From a checkpoint of a small mixture-of-experts model trained on Wikipedia.
Size: 12 layers, width 384, vocabulary 16384, 49.4M parameters.
Experts: 24 experts in each of 11 layers, 96 SwiGLU neurons an expert, 2 picks a token, a softmax router.
Training: a variant of Muon for the experts, 532M tokens, 4056 steps.
Below are experts of layer 5 (counted from 0) of a mixture-of-experts language model. Rows are named router (the router's row for the expert), gate (a neuron's input weights, with its number), up (a neuron's input weights, with its number), down (a neuron's output weights, with its number) and show model dimensions 0-95. Each number is 50 + 10 x the weight over its row's rms, rounded and kept within 0 to 99.
Before each expert's rows: "comes after" lists some tokens at least twice as common just before its tokens as in all text. This comes from a sample of Wikipedia text that the model never trained on. Tokens count by the router's weight.

# expert 20
comes after: "'", "the ", ". ", "The ", "of ", "that "
router:34 38 47 54 66 52 60 47 50 62 41 62 61 51 54 53 31 56 29 29 49 69 46 41 52 50 45 43 69 58 45 39 50 26 59 35 33 58 43 65 50 55 56 61 50 42 38 44 48 54 40 37 45 31 35 57 40 53 58 47 50 54 59 48 50 69 49 42 33 35 48 52 44 42 47 63 25 64 56 42 43 54 45 54 50 40 50 49 72 54 49 54 30 57 57 60
gate0:66 52 64 42 38 49 61 50 45 28 52 47 43 54 37 58 62 68 46 46 59 46 30 07 47 85 56 50 64 44 48 51 49 51 37 44 57 55 61 56 42 41 62 41 67 45 57 47 56 40 52 48 54 30 45 53 53 49 57 56 50 58 50 71 44 53 52 59 45 62 57 47 50 53 72 55 43 51 48 56 56 55 52 64 45 44 49 50 26 59 65 52 59 47 54 46
up0:45 51 58 44 66 51 55 53 34 58 64 44 44 49 46 47 31 50 72 40 58 44 56 51 50 48 51 59 60 46 62 41 63 62 75 56 62 54 44 54 57 27 49 67 54 40 40 50 68 63 49 49 45 50 52 56 39 55 52 46 46 53 50 59 52 65 37 47 42 53 45 59 59 34 52 37 57 58 52 52 45 56 35 46 50 51 51 50 62 58 39 47 34 53 63 65
down0:65 48 39 52 35 56 67 48 57 60 43 36 54 54 59 45 48 57 40 62 53 52 39 46 43 58 63 61 63 40 51 49 55 51 40 38 59 42 52 51 33 45 53 49 43 70 48 43 50 56 52 40 57 42 56 49 49 49 51 41 55 53 45 50 42 48 50 44 58 49 62 52 34 46 46 65 56 56 56 37 66 56 79 38 45 59 34 33 87 62 54 31 45 48 42 67
gate1:58 49 55 47 60 60 53 48 48 68 54 72 49 39 38 49 58 40 46 43 53 39 50 46 45 62 31 40 52 50 50 55 54 52 39 41 61 68 35 58 39 49 61 46 46 60 52 45 57 54 28 37 36 38 60 40 42 55 43 30 45 57 52 46 60 51 42 51 54 55 56 52 49 29 62 25 50 50 55 35 55 39 46 51 45 74 52 71 40 54 51 71 61 48 51 66
up1:68 42 64 36 40 43 47 35 42 49 49 47 68 54 46 64 52 49 52 53 49 58 50 45 55 59 56 49 39 42 56 39 59 37 61 45 35 45 59 53 51 41 30 21 58 56 49 54 18 38 42 52 59 61 62 34 30 37 39 53 42 55 52 54 46 60 61 53 56 63 49 46 52 57 45 53 49 57 44 60 45 45 46 55 47 68 43 61 53 40 46 39 49 36 42 70
down1:44 36 56 40 63 55 54 48 53 46 49 40 42 46 44 40 37 61 49 48 48 66 45 81 47 56 55 66 38 43 49 48 56 39 53 59 49 54 41 41 54 79 35 63 66 58 41 50 61 42 52 53 71 50 55 54 43 52 46 62 56 26 45 66 46 43 66 44 33 55 44 68 51 25 31 62 37 49 76 61 52 40 58 65 49 40 42 46 48 50 54 40 49 69 42 49
gate2:45 30 54 56 64 61 45 49 46 55 58 47 65 46 60 47 64 38 51 44 33 65 40 45 50 33 36 55 62 37 43 42 46 29 56 43 42 34 50 49 38 44 51 56 49 57 37 53 38 55 32 44 41 50 48 55 58 57 60 45 68 56 39 67 47 69 50 54 56 68 56 49 40 36 41 65 68 34 65 46 41 57 44 54 54 57 47 47 42 45 53 65 47 53 66 50
up2:64 47 63 59 48 50 52 54 65 41 56 55 47 49 44 43 67 44 60 51 31 44 45 29 52 44 25 62 50 47 49 45 53 20 62 49 34 48 58 46 41 41 56 36 57 37 50 53 38 57 51 53 61 72 53 50 66 52 60 49 60 41 49 57 49 82 52 38 41 79 48 48 58 42 34 63 65 51 53 50 55 36 41 48 55 55 45 41 50 56 41 59 35 59 73 46
down2:74 63 57 51 38 62 62 44 56 59 40 55 50 57 53 34 59 54 55 53 51 57 54 68 53 54 64 55 25 49 65 50 43 50 60 60 54 59 48 58 40 36 51 45 55 45 56 67 37 28 42 62 63 53 44 49 47 37 36 34 61 42 48 55 40 39 61 34 44 45 63 46 39 62 51 51 68 60 57 41 53 34 50 52 46 36 40 54 36 32 57 52 63 68 44 48
gate3:50 33 43 52 51 48 33 54 58 55 60 57 59 63 55 49 47 37 48 74 58 57 62 43 35 58 40 51 62 39 55 28 42 60 56 51 47 62 48 54 49 58 44 56 57 46 46 71 49 45 59 38 37 59 53 60 51 52 50 46 50 52 38 60 54 50 30 62 29 59 61 53 64 60 43 54 60 59 71 56 38 42 72 64 47 59 40 70 45 49 53 45 60 49 42 42
up3:49 45 48 38 63 41 47 61 38 43 54 71 77 46 53 28 42 53 54 54 63 67 53 42 44 45 64 52 71 40 34 39 35 40 54 36 50 65 40 44 45 54 61 62 58 55 61 61 67 47 53 44 50 70 63 41 33 52 43 45 44 37 36 43 57 47 59 43 56 60 67 48 63 61 35 61 56 57 51 60 32 60 55 68 43 44 48 65 63 50 51 46 52 52 58 38
down3:38 67 43 51 59 29 65 54 49 55 54 56 38 53 43 45 36 60 47 42 46 71 44 63 29 50 39 69 32 58 46 36 45 49 47 70 45 51 61 41 36 61 48 54 65 39 60 43 39 70 51 53 43 43 42 42 45 54 31 63 61 48 45 42 47 60 71 47 63 45 61 55 48 48 69 33 47 43 72 47 50 37 43 58 50 53 51 59 42 58 55 54 56 56 40 40
gate4:44 48 79 53 72 44 69 64 51 45 54 60 49 65 50 42 44 46 47 60 51 65 54 55 41 37 66 54 48 50 35 53 50 30 52 29 59 48 52 43 63 45 65 53 52 42 56 51 57 60 51 31 53 42 41 53 45 45 38 47 41 61 57 60 49 52 52 47 40 33 65 49 50 38 52 67 56 61 47 60 48 41 64 67 42 48 53 53 49 47 67 72 54 44 69 35
up4:61 50 63 58 43 49 59 53 58 35 57 38 37 47 74 76 43 43 38 60 49 57 61 49 40 42 52 55 45 55 55 55 45 59 45 55 64 39 52 42 46 51 50 56 41 77 39 48 54 47 59 37 50 43 42 53 40 53 48 57 31 57 49 51 48 52 51 52 53 35 57 47 54 39 53 51 61 51 47 45 35 63 45 51 35 36 44 43 42 50 48 53 37 31 55 52
down4:56 39 36 27 49 51 50 57 50 54 61 52 53 34 40 49 47 56 60 49 32 51 51 58 48 35 61 51 37 66 42 46 54 71 41 23 61 66 50 25 52 34 39 48 46 46 59 49 52 68 58 43 39 44 48 45 59 31 50 52 38 41 46 53 43 48 65 38 41 62 68 60 36 53 65 53 37 45 30 46 57 27 64 67 54 53 49 56 65 63 53 44 37 50 43 55
gate5:63 52 54 46 36 43 45 39 38 57 64 55 50 41 59 59 44 16 34 50 57 55 31 43 57 63 30 51 57 62 62 35 62 58 52 52 57 55 50 54 49 38 41 69 44 56 34 60 39 45 45 48 34 30 60 62 39 50 47 60 55 51 71 34 53 62 48 51 56 44 57 49 49 39 56 53 44 55 57 38 25 62 41 53 40 41 57 67 50 45 33 55 50 28 68 50
up5:50 60 57 40 69 60 46 62 50 64 44 47 46 51 67 49 55 56 55 41 45 49 61 38 48 66 60 29 45 34 39 50 46 43 42 54 50 52 59 44 52 67 38 51 51 49 75 46 56 37 51 53 76 61 38 48 57 44 51 43 52 48 47 52 50 42 34 45 53 46 48 48 59 55 41 55 42 38 45 62 64 52 63 45 59 54 46 43 44 48 66 59 56 54 36 44
down5:48 40 55 45 34 72 37 46 28 71 43 56 66 47 50 47 43 52 54 57 39 52 47 33 41 46 43 28 66 46 53 38 49 30 55 66 57 64 42 50 41 50 54 55 46 49 46 58 53 55 56 52 34 46 58 53 38 48 74 42 52 55 36 36 45 53 55 62 64 44 45 60 42 73 36 50 51 67 57 45 54 62 44 39 52 59 40 35 32 41 38 58 55 55 33 48
gate6:48 59 56 27 41 56 38 59 61 70 35 51 55 42 53 52 49 40 44 57 51 23 48 48 50 65 59 68 60 52 46 49 67 55 44 58 57 43 50 63 31 52 40 41 50 47 38 48 39 52 42 41 41 37 41 38 50 66 41 57 42 41 49 49 36 62 41 55 49 66 58 41 58 32 54 54 45 35 64 48 33 62 44 38 41 47 57 57 58 47 21 64 60 54 41 53
up6:39 46 46 53 51 42 53 51 42 36 41 44 53 46 62 49 34 62 56 67 60 49 35 46 51 58 38 44 50 50 57 39 67 35 53 67 58 41 37 60 65 54 36 72 40 38 50 61 53 53 45 38 48 39 54 52 26 35 57 41 49 50 57 48 57 44 39 59 58 41 51 47 54 49 53 47 56 54 63 65 44 71 53 61 54 51 47 28 40 55 50 51 31 40 58 50
down6:70 33 55 50 39 43 57 54 36 64 60 58 47 68 54 54 52 56 54 54 42 69 32 45 42 57 51 42 53 56 38 40 60 34 50 57 70 44 45 50 61 29 40 54 49 48 41 47 36 55 61 59 52 64 48 45 28 47 50 44 50 40 42 37 34 53 42 43 67 54 52 45 35 55 37 31 56 41 52 63 56 45 61 54 57 40 46 51 62 61 34 57 61 40 48 54
gate7:57 48 70 79 41 39 35 58 33 67 52 48 46 47 49 40 32 60 59 45 50 54 47 52 60 57 70 46 47 41 53 49 59 56 58 50 57 56 57 44 37 63 60 54 57 64 53 50 61 57 64 57 38 58 22 56 53 58 51 53 26 43 45 61 57 65 43 43 54 53 44 58 38 49 34 43 52 42 37 49 35 75 42 48 47 56 40 56 53 62 45 45 48 62 45 43
up7:57 52 55 62 50 45 38 51 38 56 47 62 46 56 63 39 53 42 55 58 35 58 49 59 43 51 53 34 63 52 41 49 66 63 62 47 59 50 59 54 45 60 51 51 58 40 39 39 57 53 45 65 40 62 29 61 32 36 31 43 31 52 57 63 71 45 47 27 51 45 62 62 28 44 39 47 57 64 50 34 39 56 66 53 46 51 46 53 56 46 55 45 59 54 55 54
down7:57 43 67 56 32 61 50 53 36 25 56 47 60 54 49 40 67 50 45 48 31 52 45 63 37 51 39 45 36 44 55 44 49 54 32 42 43 58 52 56 47 67 44 67 50 46 63 42 52 45 44 61 32 34 64 36 65 50 47 47 73 48 45 45 51 67 39 50 44 53 52 52 38 46 36 49 51 30 62 46 54 70 44 49 50 53 44 32 55 53 54 51 58 40 66 61
gate8:32 48 44 46 56 35 38 23 51 56 45 47 55 48 39 56 39 48 45 46 61 48 65 62 49 41 41 56 35 46 43 59 54 40 61 54 43 55 42 62 37 58 66 53 53 55 55 46 48 40 53 37 30 65 33 55 42 61 57 50 44 50 54 55 58 51 35 56 39 45 40 67 28 54 59 36 37 54 59 68 36 47 65 45 63 26 52 46 63 37 54 36 53 57 44 46
up8:69 38 56 35 59 47 49 29 58 62 47 42 35 48 56 36 49 56 36 53 39 56 43 61 54 37 38 60 48 36 42 67 40 51 58 57 52 42 48 51 48 58 67 45 49 55 45 45 47 46 61 45 42 42 43 71 50 58 75 57 46 36 38 49 44 46 61 75 53 61 30 71 55 54 57 35 48 44 63 58 45 52 57 43 57 35 48 54 55 41 51 33 64 52 35 38
down8:45 44 46 50 44 56 52 55 49 25 57 46 55 40 67 51 36 58 55 52 40 43 67 68 50 43 53 54 50 53 72 34 50 52 61 36 48 37 47 56 39 51 42 31 48 51 42 36 49 48 49 58 55 52 48 50 62 53 57 52 48 38 53 53 57 57 59 36 51 40 56 50 66 58 58 41 41 48 51 40 67 42 51 59 48 47 44 49 67 49 49 48 41 55 44 41
gate9:38 65 59 62 58 54 63 64 64 40 52 48 50 48 44 67 48 56 44 60 45 50 47 25 44 54 57 65 47 57 52 35 47 57 53 43 66 65 38 46 51 48 47 47 55 63 49 42 52 49 70 37 55 36 58 52 41 56 36 47 40 54 46 44 39 35 44 76 48 73 47 50 32 60 43 50 51 39 58 46 37 55 49 49 47 53 57 65 44 42 39 40 53 36 56 49
up9:68 37 47 41 42 55 28 50 42 61 51 62 38 48 58 40 64 55 49 45 54 35 48 71 51 66 37 32 36 53 51 77 48 57 48 58 39 37 65 56 46 62 56 32 55 43 51 61 48 54 47 52 46 63 43 41 58 42 57 59 47 32 45 65 59 49 56 21 50 38 52 47 61 48 52 43 53 52 35 50 47 56 44 62 54 41 57 41 68 53 58 42 59 51 39 40
down9:53 41 65 43 53 55 65 56 48 56 62 55 60 48 49 58 60 53 48 51 40 48 57 42 57 65 40 62 49 55 42 55 50 55 57 51 46 40 39 34 54 73 52 63 59 45 51 50 38 50 53 36 57 34 71 47 61 54 43 45 63 53 63 51 63 68 58 44 25 57 48 54 48 54 64 65 52 49 43 59 46 48 57 52 42 50 54 55 46 44 59 55 49 60 35 51
gate10:61 45 62 48 40 43 60 44 46 47 48 63 47 46 44 50 34 44 41 56 39 48 59 65 42 33 54 29 39 45 58 41 49 40 72 38 54 45 59 55 67 64 43 54 55 50 36 47 33 63 42 62 61 44 61 45 46 54 47 49 40 68 31 59 62 53 66 59 58 55 52 36 54 50 68 45 76 52 53 29 54 57 55 59 44 56 52 67 57 41 61 61 61 39 53 36
up10:47 43 62 51 52 52 45 58 44 51 60 36 64 59 52 56 54 41 61 53 46 63 51 70 60 45 50 68 55 61 38 56 49 55 47 53 53 47 43 64 45 55 51 54 38 55 51 49 73 55 77 54 42 37 41 62 49 41 66 50 41 54 53 54 44 58 45 49 50 45 48 67 41 54 46 68 39 35 50 54 48 50 62 46 74 44 56 41 43 34 46 36 44 59 58 51
down10:43 76 54 66 54 38 52 47 61 48 53 45 57 53 46 46 40 49 44 50 43 47 62 39 61 62 57 51 41 47 55 42 61 62 50 51 53 57 47 55 77 52 49 41 47 37 55 41 44 49 53 36 36 59 53 46 56 44 41 58 65 42 55 43 46 42 43 39 39 57 55 54 44 66 56 67 63 60 57 52 55 41 53 44 41 22 45 45 47 57 52 37 50 63 63 60
gate11:51 46 39 40 31 34 51 54 50 68 53 44 47 44 48 60 62 34 41 53 56 43 49 58 61 53 55 50 67 48 62 23 44 49 58 53 64 40 46 63 53 67 42 32 53 52 39 41 36 43 27 47 33 58 57 65 54 48 59 63 72 32 52 42 50 53 57 76 63 72 36 68 61 63 48 64 48 37 35 52 48 43 41 57 39 69 45 43 44 57 38 61 72 45 50 54
up11:42 38 57 36 40 51 47 48 46 50 53 37 64 50 58 55 41 52 30 60 61 43 62 50 50 32 26 66 54 58 52 45 51 56 46 61 51 52 50 55 51 61 49 22 54 39 39 57 47 47 51 46 57 47 55 37 40 45 42 50 54 44 51 41 46 57 55 37 45 57 52 58 35 57 55 60 56 44 68 31 20 56 65 77 54 54 43 41 33 54 51 46 34 56 18 46
down11:79 43 58 54 42 50 29 49 60 64 41 57 45 59 53 52 40 46 67 36 47 39 45 42 62 64 47 55 55 44 47 47 45 20 48 58 56 55 46 44 58 48 59 42 52 53 56 45 60 58 48 40 29 56 64 70 47 46 41 57 51 58 58 56 67 23 49 55 45 40 53 49 66 40 47 42 59 67 32 50 50 60 59 45 53 42 60 47 66 33 54 58 52 34 38 59
gate12:62 38 48 62 43 65 45 39 36 33 55 30 39 42 38 41 41 62 48 87 56 52 52 46 47 39 48 43 58 44 59 49 62 49 42 40 25 51 39 58 48 31 56 48 58 50 74 44 52 48 49 56 46 39 65 33 40 29 62 36 43 48 37 40 41 55 54 62 48 62 41 52 51 54 54 62 57 48 35 48 43 58 32 48 44 64 79 39 59 43 36 50 57 49 58 53
up12:43 47 59 64 55 49 57 44 41 45 41 51 37 52 39 49 42 49 68 54 60 42 55 50 39 48 38 43 50 38 63 49 53 43 46 37 37 63 45 54 46 47 48 47 46 54 68 47 51 41 61 46 65 49 44 45 33 51 48 39 41 49 48 55 38 50 57 48 53 65 63 39 43 52 53 46 66 62 64 48 47 52 31 44 40 51 43 37 39 33 49 56 40 62 61 46
down12:59 58 46 51 56 72 46 43 56 22 40 35 36 41 51 45 40 60 49 56 53 46 48 48 54 45 56 47 53 41 36 54 48 59 38 46 36 59 46 63 52 50 60 62 59 61 58 50 48 48 52 42 58 44 50 52 49 51 34 53 44 41 35 50 44 54 43 55 66 46 51 55 47 26 32 58 45 72 58 52 46 50 47 54 54 54 41 34 52 50 42 33 51 62 52 35
gate13:56 45 38 69 42 52 47 49 53 58 54 36 43 37 62 51 30 57 53 53 53 58 48 50 57 42 58 43 43 51 38 67 48 43 40 60 56 51 60 60 66 44 59 32 54 42 64 54 52 43 64 56 48 66 56 49 23 49 48 75 56 55 48 57 63 45 42 45 68 48 52 48 31 54 46 58 58 57 59 50 44 47 67 51 61 65 50 50 41 48 52 54 67 37 52 64
up13:58 69 41 33 49 40 54 38 36 47 37 49 37 33 54 53 47 30 69 49 44 48 62 68 54 41 36 45 44 53 48 59 53 42 70 48 67 40 52 37 49 70 44 52 52 56 58 51 52 55 55 55 51 53 47 46 51 44 43 66 30 26 47 54 48 36 60 69 39 59 48 53 55 32 60 50 38 55 46 59 54 51 56 56 51 47 49 52 47 46 41 38 49 53 35 31
down13:34 43 62 45 69 39 60 51 44 37 45 57 22 61 37 60 54 49 53 59 53 35 55 35 64 57 51 32 43 51 44 45 40 27 45 56 53 38 54 55 37 46 50 58 33 37 36 49 49 28 49 50 37 41 45 38 62 40 52 52 36 48 43 62 38 53 47 44 51 53 60 42 56 57 36 35 47 54 54 48 54 38 20 51 68 50 51 54 51 53 48 59 55 46 64 62
gate14:56 55 59 66 59 44 41 58 50 60 49 68 54 53 43 51 53 64 50 56 54 44 58 38 39 49 60 50 62 53 40 56 58 63 54 67 48 50 41 50 54 52 51 60 50 28 55 45 33 24 47 56 28 56 68 69 58 37 54 42 75 56 54 55 56 64 38 56 50 60 47 54 45 50 52 41 41 70 48 44 48 37 60 58 63 35 45 48 53 41 44 44 58 44 54 57
up14:54 59 34 51 38 58 62 45 46 52 64 23 54 44 42 38 38 39 47 48 37 56 59 74 54 37 30 57 44 50 45 41 31 40 42 48 62 56 42 38 59 50 61 47 41 54 62 60 60 63 60 51 69 49 38 43 54 73 41 36 45 42 48 45 58 47 52 41 47 39 53 51 54 33 49 48 63 45 66 51 53 60 40 35 50 66 47 67 54 60 54 56 54 56 47 39
down14:63 43 39 58 70 50 40 31 54 52 40 53 55 38 57 28 49 65 42 36 43 63 43 49 53 63 38 44 49 50 44 42 45 56 43 37 44 33 65 53 51 65 59 51 51 48 59 44 47 44 62 52 37 51 59 64 48 50 28 56 42 62 47 38 48 55 42 60 50 44 48 57 60 63 28 54 56 50 53 47 55 59 54 54 67 49 45 52 47 48 45 44 43 50 58 61
gate15:68 42 51 53 41 48 43 37 60 36 38 52 53 39 44 41 49 53 57 54 59 53 44 58 79 52 62 58 58 47 56 45 52 61 29 48 47 43 40 43 55 37 44 36 53 50 71 52 18 44 29 67 48 47 43 51 51 43 65 47 66 48 52 46 68 53 41 57 45 51 33 42 50 52 33 54 75 37 38 35 52 37 37 57 39 51 59 53 46 49 33 55 68 44 63 53
up15:58 54 49 74 53 44 55 41 56 60 43 39 32 46 62 33 59 68 51 48 39 55 54 50 67 43 47 57 41 61 59 49 49 44 35 41 50 34 41 57 54 45 50 54 31 48 64 47 57 50 45 49 38 46 34 35 40 45 70 35 68 49 51 51 63 62 40 58 54 37 36 49 30 43 38 39 71 39 46 50 61 48 45 52 30 52 66 48 48 61 55 54 58 67 52 54
down15:39 49 29 47 52 46 52 55 40 49 51 56 52 54 64 32 38 59 44 40 62 54 61 50 68 62 54 45 42 43 47 59 49 54 63 58 39 32 67 54 46 62 61 48 69 51 43 63 66 40 51 56 44 47 65 57 41 61 59 45 44 45 48 55 48 50 38 51 29 53 42 50 49 52 55 58 47 57 64 56 46 40 56 44 65 52 59 57 36 49 54 68 34 41 46 66
gate16:51 38 47 50 53 49 68 39 54 47 51 55 38 42 55 51 58 63 38 43 44 67 65 59 48 57 47 53 38 51 68 56 54 47 63 49 54 63 48 68 50 50 59 52 46 63 56 64 76 38 63 39 45 32 36 51 16 25 31 54 70 64 55 63 41 57 40 47 46 42 57 45 54 53 50 64 48 46 46 60 44 60 52 44 73 66 49 38 48 50 39 47 61 52 32 53
up16:63 45 48 73 66 42 54 34 51 41 51 62 42 46 45 66 56 59 52 24 33 56 58 35 63 61 52 29 50 37 41 46 50 43 46 48 50 65 52 39 55 52 57 57 48 36 52 57 66 48 43 52 50 56 55 51 46 34 39 42 54 61 54 54 72 44 46 53 36 51 46 49 38 62 63 40 51 61 56 48 55 59 50 24 72 47 58 44 44 46 53 38 63 49 38 56
down16:42 57 46 46 52 45 49 60 63 55 60 44 48 55 52 45 44 42 44 49 42 67 44 54 61 59 64 52 63 50 50 48 77 49 48 41 30 56 34 62 70 55 34 47 56 73 48 35 46 51 44 55 56 44 60 63 60 47 40 51 43 50 41 36 36 40 55 50 42 68 63 66 59 47 47 39 46 39 40 49 47 46 63 48 44 49 52 38 33 82 40 33 48 73 45 25
gate17:50 51 59 37 49 43 54 31 48 49 64 27 39 49 50 59 63 40 53 45 63 55 68 70 61 48 55 44 47 75 60 40 68 61 42 60 41 61 56 37 39 55 56 47 52 52 50 45 45 60 42 45 77 50 44 45 48 49 38 50 59 71 50 47 39 51 35 51 30 49 64 62 48 40 57 43 39 59 34 39 32 50 50 67 68 60 43 55 58 64 60 63 54 51 42 51
up17:56 50 46 58 44 35 37 39 53 46 28 47 54 49 36 49 26 53 43 54 71 44 59 39 42 59 61 36 28 52 47 48 47 50 32 52 61 52 48 55 48 38 54 45 55 50 31 56 58 44 27 59 56 45 33 55 29 30 58 71 23 48 49 52 57 64 38 62 47 52 51 42 42 60 50 58 68 59 44 55 34 43 74 45 47 58 48 50 48 49 37 49 54 52 78 50
down17:74 44 52 52 46 56 53 46 55 44 69 51 52 35 50 61 41 50 49 61 48 57 64 43 40 38 61 50 54 38 50 45 33 61 49 41 35 40 41 54 36 51 45 53 34 45 48 47 56 58 58 53 32 66 49 32 44 52 49 42 37 48 65 65 47 48 54 46 41 36 47 57 62 38 52 50 48 50 53 63 47 51 37 47 34 59 51 38 67 25 51 67 57 46 54 44
gate18:44 59 44 31 65 35 38 31 53 40 53 52 61 57 55 57 63 46 48 52 56 52 38 39 51 59 38 61 45 47 54 60 57 50 65 48 27 42 41 53 44 57 64 49 55 31 58 41 50 37 42 44 65 53 54 50 64 44 51 50 45 57 51 46 67 72 51 55 33 46 55 39 53 53 47 60 47 57 63 39 49 52 46 52 58 58 44 58 56 62 55 48 59 53 52 47
up18:53 43 66 53 51 57 51 68 47 46 51 63 51 68 48 51 47 55 48 45 46 54 46 43 56 39 41 53 55 36 48 30 45 50 49 37 39 49 55 58 46 27 58 44 58 45 53 54 52 61 55 42 48 39 44 48 36 49 43 46 49 43 47 23 52 40 65 47 51 52 45 47 55 53 27 56 54 44 60 34 51 34 61 50 41 53 59 50 57 55 48 38 63 36 53 47
down18:38 74 47 51 54 29 57 56 59 46 56 42 37 36 57 41 48 37 25 54 45 40 55 46 53 45 39 37 56 37 53 49 45 51 46 49 45 51 62 49 43 63 52 36 56 39 70 59 48 37 36 43 51 51 44 51 52 48 58 50 56 52 52 50 40 39 37 44 61 52 54 47 66 39 33 42 36 68 39 61 48 50 49 38 67 46 48 47 58 47 56 42 32 60 53 39
gate19:75 53 67 47 59 45 44 49 47 33 61 50 58 50 35 67 58 42 44 50 35 58 46 45 55 61 61 49 46 47 55 47 47 35 66 48 45 45 55 45 36 60 63 60 47 51 54 56 72 65 53 58 57 43 48 50 36 62 42 53 70 50 36 36 73 55 46 57 43 29 47 52 36 50 50 48 64 56 58 65 68 66 51 50 46 64 51 49 47 34 49 48 46 36 35 62
up19:40 63 49 52 66 46 62 45 52 41 55 52 48 52 31 45 55 35 37 46 43 41 57 51 44 49 52 52 44 45 53 40 47 44 55 60 43 34 54 34 37 57 47 56 65 43 48 43 67 53 40 50 56 75 52 49 49 39 44 36 51 59 40 48 52 44 65 52 56 39 22 54 77 61 39 72 50 53 58 59 65 43 58 53 46 46 43 55 55 39 41 41 48 47 42 46
down19:60 61 38 49 46 65 61 45 44 62 40 47 59 39 51 40 50 58 42 34 38 38 66 47 41 45 35 33 44 44 42 40 51 41 67 49 57 39 50 49 50 41 39 44 59 66 35 33 26 62 30 36 59 69 46 39 39 40 44 26 26 48 49 59 50 59 73 46 49 38 44 59 47 46 37 39 30 51 63 58 63 47 52 50 47 56 46 53 52 58 56 45 57 46 53 48
gate20:47 47 46 50 45 19 56 50 49 51 30 39 55 54 46 53 46 65 43 54 54 54 48 56 31 68 41 56 48 44 69 59 67 51 37 49 50 30 51 42 57 52 50 48 40 54 43 43 52 45 47 44 50 66 25 42 58 58 47 48 65 79 49 44 49 57 47 33 56 50 49 58 49 55 60 56 47 49 47 52 44 55 47 48 58 56 46 40 49 50 43 40 48 79 71 56
up20:55 51 65 70 56 54 49 64 54 68 43 46 64 62 47 52 51 33 46 63 44 50 44 45 44 76 49 53 65 49 53 52 43 63 39 35 30 40 53 58 33 49 41 46 44 48 60 52 68 44 58 50 37 60 39 47 55 38 47 43 65 75 48 57 46 45 48 36 37 46 35 60 45 46 64 41 44 56 49 46 33 49 38 42 55 53 25 60 51 38 62 62 38 47 63 60
down20:50 53 49 28 36 33 46 59 43 26 49 57 46 55 40 56 67 55 51 66 58 55 28 54 40 41 36 56 52 61 46 61 40 58 61 40 45 40 47 42 37 40 40 64 52 40 37 37 47 47 64 40 42 49 60 36 50 44 45 53 35 35 57 49 57 51 56 65 45 57 57 50 53 27 36 41 27 53 45 60 50 46 48 68 56 52 47 46 50 53 44 42 42 45 46 59
gate21:58 47 63 45 43 32 35 55 33 37 48 60 63 53 68 58 49 50 44 53 60 59 54 42 39 49 46 53 51 44 42 64 39 44 56 47 40 45 48 51 42 49 43 35 52 53 44 40 58 48 39 53 47 57 63 60 30 50 48 60 53 55 48 60 37 48 58 67 61 63 44 50 64 60 65 48 67 46 54 49 50 49 50 48 50 56 72 39 43 35 61 50 40 26 35 54
up21:77 54 52 67 32 58 45 61 61 45 48 36 52 32 39 33 42 55 65 47 51 46 39 61 49 33 65 42 58 36 48 59 66 38 43 54 53 42 46 49 51 52 40 77 47 34 62 49 47 62 62 50 60 35 60 54 65 41 40 36 61 55 40 44 72 59 31 32 61 42 50 58 26 53 67 42 56 38 49 44 62 36 50 54 43 54 44 61 46 44 40 53 61 63 49 55
down21:40 33 62 42 41 53 60 52 52 60 65 63 76 50 41 37 50 50 59 65 38 46 54 50 59 52 57 53 45 41 64 51 36 43 56 57 42 47 39 41 47 30 46 49 48 61 44 55 43 34 62 42 42 59 43 49 45 42 37 49 44 43 68 41 65 57 73 54 59 56 36 48 34 42 51 64 43 64 78 55 55 60 53 62 40 45 43 59 42 70 43 38 53 44 32 53
gate22:48 39 53 37 48 36 73 68 42 41 61 66 48 47 36 56 34 63 58 58 62 46 64 71 26 49 47 69 55 51 37 42 56 72 59 47 58 44 44 55 30 58 47 43 47 63 40 44 51 57 53 50 48 55 49 56 44 51 47 30 46 70 56 51 72 55 55 44 42 39 51 42 47 52 52 68 54 39 63 43 65 57 41 52 51 56 46 45 53 39 37 53 43 62 37 39
up22:54 62 49 51 31 50 45 54 50 75 54 62 53 56 52 66 50 45 45 54 38 26 59 51 55 67 55 55 54 59 28 52 42 57 48 50 50 53 43 49 58 60 48 73 53 25 47 59 35 59 39 59 42 45 35 60 47 59 48 46 66 54 66 31 73 56 54 40 46 32 58 53 42 53 52 32 60 66 51 38 48 41 43 41 58 45 47 53 53 45 74 48 54 54 61 46
down22:59 57 32 32 54 46 64 39 57 55 53 53 63 43 45 42 48 68 60 51 49 52 39 68 31 42 46 51 54 40 67 58 44 53 58 47 56 54 54 49 65 65 42 53 52 66 37 57 36 45 51 50 53 50 52 47 44 45 31 47 64 41 51 44 52 63 56 56 58 56 49 50 53 48 64 67 51 44 46 23 36 42 48 50 51 58 58 54 55 51 27 39 54 41 56 53
gate23:19 57 46 47 48 59 41 52 57 48 54 41 64 59 43 59 40 47 57 35 56 31 41 39 36 46 48 49 34 50 38 47 65 52 46 53 49 40 44 23 54 49 38 42 58 45 43 46 73 62 39 39 40 66 44 32 40 47 51 55 33 52 39 45 37 44 79 55 57 50 58 51 47 25 56 54 42 52 31 60 66 46 52 52 48 41 57 63 75 53 41 45 53 64 48 55
up23:64 34 56 60 53 54 52 57 51 36 36 48 42 50 48 44 77 59 46 74 51 55 61 53 57 49 57 59 52 45 59 48 50 37 65 42 42 53 71 48 43 44 77 44 61 53 58 48 31 40 49 53 48 40 71 43 44 59 67 57 54 57 58 53 48 56 48 41 50 48 59 49 34 50 52 43 62 53 37 59 41 70 38 59 53 35 45 44 38 49 40 45 48 45 41 52
down23:48 42 57 41 35 63 63 51 47 51 46 58 61 53 40 47 49 40 39 42 37 45 47 52 46 66 61 63 66 46 50 61 42 61 52 39 51 58 49 56 55 42 40 50 39 48 41 64 60 64 58 63 44 33 29 64 67 50 61 30 44 62 62 56 48 39 45 51 74 47 54 64 70 47 46 66 38 45 27 60 43 43 72 63 54 58 68 42 64 51 52 48 49 53 28 58